python train.py --num_hidden_layers=14 --hidden_size=256 --n_experts=128 --d_shared_expert=0 --hidden_act="xielu" --moe_layers=[0, 1, 2, 3, 4, 5, 6, 7, 8, 9, 10, 11, 12, 13] --router_score="softmax" --normalize_top_k=true --routed_scale=2.5 --vocab_size=16384 --norm="layernorm" --max_grad_norm=1.0 --batch_tokens=131072 --max_seq_len=256 --train_tokens=620400000
Below are experts of layer 11 (counted from 0) of a mixture-of-experts language model. Rows are named router (the router's row for the expert), up (a neuron's input weights, with its number) and show model dimensions 0-255. Each number is 128 + 24 x the weight over its row's rms, rounded and kept within 0 to 255. Numbers have three digits each.
Before each expert's rows: "mostly gets" lists some tokens that are sent to it at least half of the time; "comes after" lists some tokens at least twice as common just before its tokens as in all text. This comes from a sample of Wikipedia text that the model never trained on. Tokens count by the router's weight.

# expert 78
mostly gets: " Released", " Coordinates", " Genus", " Clade", " Website", " Phylum"
comes after: "-", " •", " Binomial", " Time", " Preceded", "–"
router:121148153127115116128071147102142123126146133138130148120081092144131127124148137113121152105140144134134165128105096069105133124073110157088139097126133095140082141189104138125118140150108115091116131162128115102095114139148162163157158157091102109121108151146122123125104151115132131128143111119129122152110151161153148158132127147095146091132155124140129128144142172090142080102103126158139133101083116136168131095156086110109123111128154142100116148146162152110162097151109146099136152137190102152141088151172125163088123154098145106132147161112094140141134141188108160125100124114123099150102145098084130157131114113154128133163092162133119157118116150097117077120113105109128133139128158101113082136130094113152178118097144145083175153140100121152103149123105129
up0:168148131137127154150173141128107127089161110124105134129128157120201059095135101114130088138130117084129122148114124120143116126108130174094118113112063099110092136126126128137129119155126098100101121093124130117112121155144140165158161163124125142136128179100100129132087150099162126118156127145120128108157139141081124109111143124095101187101139102148123119102186128117136160094093124140114095181132159159126103099159113081093124106139084103152137143125129146133129127132076143107158113158124123145117107126146173150101120105156119108120173193155116114149091162166137102121101128130120121131154117152121112130172174120136124121114094133141110097124108090118099136108146124083129155125132124142123112156135118125161128140151150145121107159152104128115102116161178098

# expert 22
mostly gets: " He", " was", " subsequently", "He", " initially", " currently"
comes after: ",", ".", " He", " he", " where", " was"
router:132163163108139088103107163152139115095133126159144107100140120092118106158148144170153156148146130167138154088118108126113111135109128129097113126159128143119160133146123134102117128105138147130142114107095115158162107109124135134161161096155140175133146169135151085149126141148110093130162117135161119106093127152140146151159152127065161133073143171098103129123191147129102105104118106096170118143115129117109138113135158138104092127143080124119111105163161155099092125132109131142122103152128131097109133152129108122151137152098124086178133135134147141120131103119157119075103146158131121152124166156133084148160135143120129102091157159080139126124095103163147120108133128127110172108158119117073119096118149131116128111113173167152090137098112168096156080162157128
up0:125110108108110192131143133114111109142105138141135137126130120130135158121146123106138083176166120110134151138142165121119129137158129103082131161061128141134129111166130145157081143136128130114111075138155138103131137114125126089155115092122154077096133147117121111135106117187153116096166133130143107185140107133104148117119154140108159140112097153168122103149170089114112109137136102157113162087148075134130121128097148106138118124104128161113115130121133197097122133109127111132115139083141126104103129093144101095133166169127150122112099132126104126081145105142163144136065151137121104125102128163134113128155169153103129158126128179097115171133139180155123123091176119163121147108110143143117150119143109078063152141151117136130114142104121119135123143091115147

# expert 43
mostly gets: "\n", " ===", ")===", " ====", " =="
comes after: " |", ".", ")", " =", "===", "=="
router:162125124151136153147156166153098111118112139153167143123127153151154103096146158102145143165097133101115118137132123120087133106097133088087098156133098140099089164140120137128154077159148146153147132123148098103152128107126113145131163138109158142104114136104107115137129146155171112146134121126137117149130144129094145080169079127096146131133108124146127094111128194120129170112129117085129085128177124140138156126120088094142160150102138183105115148165119138117107086133129169122152101124098131130066142125133142151150169167117162148127131152084145102111162128117158120139107125084122146145101109120108129105111169141117175091132102150110131114147133122118118115089106111073181158132108153115120115124153080116148112149124094166086150156116137145177128103120116148
up0:107135115122114151157136151133165135145161116108109161080110131124085105097130159098122138130129143112074161140151160118136147140095128146101123169163113125119101139098122118151141107117130114126166108108131156086136112128159147114143161120135097136130133131099164202134136080093141141143117090131136128163147119096096107148178136082108151133139145120125094119160093146086099091143135141137122136156141155152166117152077117102091088089100090144142106115120104107129173136125139133131089090106132136153113100113128134111137154125168116141154192156142162091124110129106144168122147170173105143139140083118130107142089113104133174137172111123093161148164156113108134140090129123129145095166134099114133141100175096127140105100129150136109111114100146164149119108134123123

# expert 6
mostly gets: "Species", " footballer", " politician", "Scientific", " highly", "Biography"
comes after: " a", "\n", " is", " was", "See", " an"
router:130165122165127160144126167118164087093141117165152096101067119154127124123094139086140157161109115142140163135151165111131156137113106110138113081114098126148129109137113094126141150104102162110157134132093110131126130094104136146099161127154147130134106125144103104140108118094142125177133144133185127134137168111168049145099152173128096170107144150118123157123150102108142154076101130120146149142176143153120140144092124134099094111093125119144188103151179172126135114142105111141164112154159137129138117131115123132104109160114117093135168131120124090116170130103140125140144125102136121180142111096097092112108127126126119121126138130105122101162142135145181154134127158133105121131117133091105127100126127153102126106162125170153147109110105148120135114193104159
up0:120118121150157094073093181141169103128108120128082126122156126133131123104120138144125114097135118151151150126140148126141158116134064103110096099106106139106124123106165145114098168127099147164108137122109103093165133098138095156147084139167126168146132163159122093150170167130103149129123146107108143127138156116125141129127120152117114155122177108114139160140115118143114132065128145121154109137148137131095155155136121084100166138150096142089060117124117097179136130140153088134160108117129141150128130102090145122110146180148154148144129121144153108122153111110115111148153156137130133118120141111114110141155114135116136094105123128141160150075129124125107131141173084134175131124120165131126125147171117148130152126142151130127162144091103077111183191148186111

# expert 46
mostly gets: " St", " Dr", "St", " Jr", " Mr", " Ltd"
comes after: "\n", ".", " ", " −", "3", "4"
router:146127101104136110152119122158123107113160127120130123110134139168132142120170124128122171117107115159129100128144142159148135098147117114162120102143089100149163134157172146137134125115113098117141130129148174164128137164140111130158139089083121109153114138094097142093162124177122143106146092081125120123144117159120116079143136092084138110083093121144138120139134095075133112098101096120094096118123135108102099149136151087143103116143139121121108165119142124109131158143099116133108134130142103149124120109133118112121118101174155150080113101127145137151100139186064125152099109121102162107092150100096138109164166154108113186095140117153171144119124117120149173166129141130140151115130139113164128113104181145207104141161150119114127088129127082158134121143103120
up0:141123115153108109144096174122057148124131070125110134096141147123116112117099117130102140175134156094150121103140116132134095102139151125122145148153134120099149102142162128110114096147139108123098121123109121130113082102151094165144150132175123099165144162127100144113147085148109106139132105118119139118123134156113143138161139100167117136154101107114106122160144110141119094110096107107140103090179194128180131131166086079119103097133157105125108140136163161147176137127127152128092077129094154118157131178088136159172095132143105136105159112118132134168146141128059083131142139138132142171122122125145156151147146115140130132122137148147114115131102119171117124124099143093132118136102087120143116110141154171138112148163094162082109127143143101119158126131139164

# expert 99
mostly gets: " www", "½", " Swing"
comes after: " ", "1", "2", "3", "4", "5"
router:101125201105123123184108149080123145125114120151124166106084123142119105145118148132151160113146160102105108149117121139106112103156135127120137151102086118140141099141135163156135127171091129129113098124136113101134133121102165115137112151101136079103103107130161153092113110124108094120155140128090154106174104106110117166159103155082086139143095191145116129154178103106114108166149145120107096108123121149119105120112119121165126150119124179120102108169154124109107167144104151150146141133102103141123138159163134155135143125185086147092115119110147135130133160153120117148149098113107127164125149115128090105130090167143115135076110159109116145118177131143111139149134121140127118129149153100149162135143117092098160137179111098091095122162120128133097138180125125
up0:107156169110140145127129158118159127120111119118113153104121087136091098136148145139169115174149109146136137140152162154155117084145129094129119125145125119145109124122093127142145130139121129123095133182078110147128129086087095128114130133155172166122117175162165193130136183154117121133145128151125125162124105153088144151154106153080093099160114146132149157098110117100121183143089150125086126130100142085134132140090123117127105116098156100156107168136084120142119111124136179123117146130159134097104123122124137099137156188126160105103082119144124113135103076140138144123107144121147143119114137138139112098132167114185161134090114160127132120115152095113152156124095114106114139130121075119150143154115058151116122130145149144164114142142097135159137127148115107

# expert 1
mostly gets: " pre", " ex", " non", " pro", " bi", "   "
comes after: ")", " |", "==", " ==", " information", ";"
router:128130118081111117139172108134179135104172167147168100121155112120122133091141105129149111138119133138110109157164106108082149082155151109096117114082142152149077140156116129150106122175149112116171118137169084138176136122098125126122106110152125148195108125126139119098076159085139144122105152094103114119121144114113147130136113169127171201104110123163180119138123149149133155130153144161106129121133177149132158101142122136148130126095079098124145107145159133127075131154115166159147122135141115118117103094100123147159101173119092122148128122110118158133160104103117120129123101127101123129097082096111162108120157081119163125148111130147139140169140109100116125113120133156145107109109148132093111146164095146132092139141114141099123116142145130143120152130127164
up0:125098124130142102137118107062096117160112113127154097122100142134049132138143091138173129111138153126110122158159119146112140141093105144096131109129159155114140107148137156132181148116124135160126139113132118170132102106143128185115178139158133139147157152077115126097121104107161144172118118092096096133140139111129142130104146110137132157083104104130159154130117159070161142112148152126140136116098135126119145131133130153144165126103102137099152095182114116143117132157090152147131098128119102122133096124176148132161111180147124159117143122125086127142137099146136158076140144155130129087145121163149155129108167094132113177141168178112139099125108144105152117114142149154112158154095118091142113116088108164123124109130109172142097103170135113151142103157135146

# expert 12
mostly gets: " largest", " annual", "This", " railway", " provincial", " historic"
comes after: " a", " is", " of", " the", " in", " at"
router:137194164126145092152103159135124106174146170147111149105099138172140144115083075164148163104178164121111143128132152147119145188114143110145145143126127097138154122115135069098131079103154112111126120098120144148124130090147120163114154122148117155123128150147108099100164116102165153142102111101131114146115132105128075166128152139159099105117134113073110138134146130136096132104131106111162097165139149121130122152113117115094100126144139118133128113123135138112123134144112120133057118122169099123123124167110095111125173094162123168098146096163133107074146133097126126132180102115127090160134157151121141121149102109163120110122172138150171095141114136145133126149093111165105120172140141092128144095105116116104120128101121129128161140122103130106097126087131134
up1:116180118153112109161099112131149099147122152118139119111149131148088165132105124173118108135161155155137144144114120105169118149143114103126121090150140137117161153101153142117110155098104080116132117141113126147142122099120137091181157166159134112131090125152121152112172148129110142159153152144080108124132149119112092117142163143125078169120112173074137126178131103121099145124139115082125124107127131092128180128151167086101112114128125113160125114113138155143120139149157105120076087115167114117072158175134105144143156139154098132173152099149126153102101132095170138155093171128122147131146115119123140153118123101170150067122110150148126088127145141121128120161117132116138121109167111124130116145098096104113137120145111151088098147127078111140124173147147150

# expert 106
mostly gets: " century", "9", " centuries", " Late"
comes after: "1", "9", "2", "0", "8", "7"
router:139160155171133154154128093087092114102092103117081125148101129180127097127091128091124169135113113126161083143126204102104156151172130145133130125080121141103085089136174128121123153081142122126134103161128172162129125103119091144145084141130115140136176144138161132126115158111126108132114110187097161157126115101144139134100133132111107148141134098124151115121098159131122124107121115092109137112153158130148123158104159152131152151131077126088166124088124132104099145097145148120161140148098130139142158125133104148097092113132140129129105109106082144144119142139113103152128133113116073129119108130178157142125140102121095109107123116124119126150184150081114152099131108109123147119132133127137121108160132097119121132146149094168138161122182159147129163135117076
up0:140172147119100141143154077142144089128139114096135135146128152158109124126134109118077109141095103107129124161113131117110136128152119112113150120115135142124112129106129138136106142133142075187119092103093108096148149116178111087173123088132155107117149160072134132140124151156149124087093154132095131135119131115124117160142129146107121118108163113192125110133168124095156133157099147103136141116152132108164099138147118086177109137124087126118104199123086100128131106091092161185133124097141156161155110135141156082136106113157172149125098108116091145110126131134118114150118126121133162134107142101112099112147126147148119104131112119157123132061139111106153183120159122135107117150148058139167105125142125077115137100138122121133123086130120118157134106101136136

# expert 25
mostly gets: " Phylum", " Species", " Clade", " Released", " Died", " Date"
comes after: " |", "-", " ", "|", "0", "–"
router:142147143166121098130086124130122130108099115128149158136143120134119101150122143160126141129136106112157161139146120111127143206107146112179124096148131120139122102152100144070133151149142124088108152133134110174140141162112122167120139155142100131130106139160122107143094144113154166090102172114113130139139146137136123111122106111151119099072104143150128166142088132132172141123111158145093103116168147122081091115145090130153126095104080156121130127125118139117116135143183177113153161141148124133107164125159093147098171136142116140102120113140107121117146140189106135096120084147111120146156192115096129138141137129081166126140088083117144108110153149145137106175139107102149128110125153123126131166094120174066127121139149108136144155155132160110127143090107150
up0:113125120167113121132156120147151162100100158130086107094070105165094113122108100170108102104097129146133125164124135125111160128130135114104108139151107164160128136133126106087119108109104106144133137130120137118089152133099092152086122175148159116143143128071163155147109104092143112116130149130154122144140129107124102123086170140135139116120112113096119114118153101143131135124079132118144107114146135136112082121156104081101106136130106143158135143128147143150144130108158152146108127161130176123162178141167148109121128153123087100137109149101066128139170112105092140121155155161153163197154164169113126171125095148146155120166133163133133103101074099125155102151166152101134105111156113126101146150135152149133134114146166073101129110131144156156108137121111141

# expert 52
mostly gets: " Candidate", " Label", " Released", " Website", " Genus", " Binomial"
comes after: "-", "|", "==", ";", " •", " Apps"
router:164129177134107128154136126119118113103167122104123157136123110166155138125135139083124099109107119126131170112112097121114122140110133115128111159115111115132110136167098103134093099160105145113101165140134115125127157153144160116089156170142102130118145114136159074130141112184181113128141112129164093180142109107169149148162133091105137102111115160121126159138164122107129148138143154160120101152177109156127159077096093141093096136100171144148135129107148145100128115087103186190147124090148159116117123147134188110131129197140161065131126162138131112113114163140117099150105091143147095128128161110090092142120128115126118132135126129082103106167118147145090095118118152113145121117128159104127128126146118147155117105102142127131149089145146131108119111133112133
up0:119135115120119104147125128150154120096121093115146134164107151153122125124136129139125105129106123148078095152126107093160131133123133098133138168133117156124087104122139126047139120143104106133107127139103133136066144112126142131151103103084120094115131108122106114098157162136111102170094138122150079125122143129118104133113100106145174123160133154120088154105175134133077149161141170098122133141141159115150143091079116139140124129115126124145131119142091152152158156154097164145134119125140182121126106141158171141156157135167160167132140111105096119115116146138137127096156139160139092115136104168170132178114083078096110123104115139096139106130116123137143124129139127075136123128165157120143132117098078173119186144107207110123144143132142136129125077147123130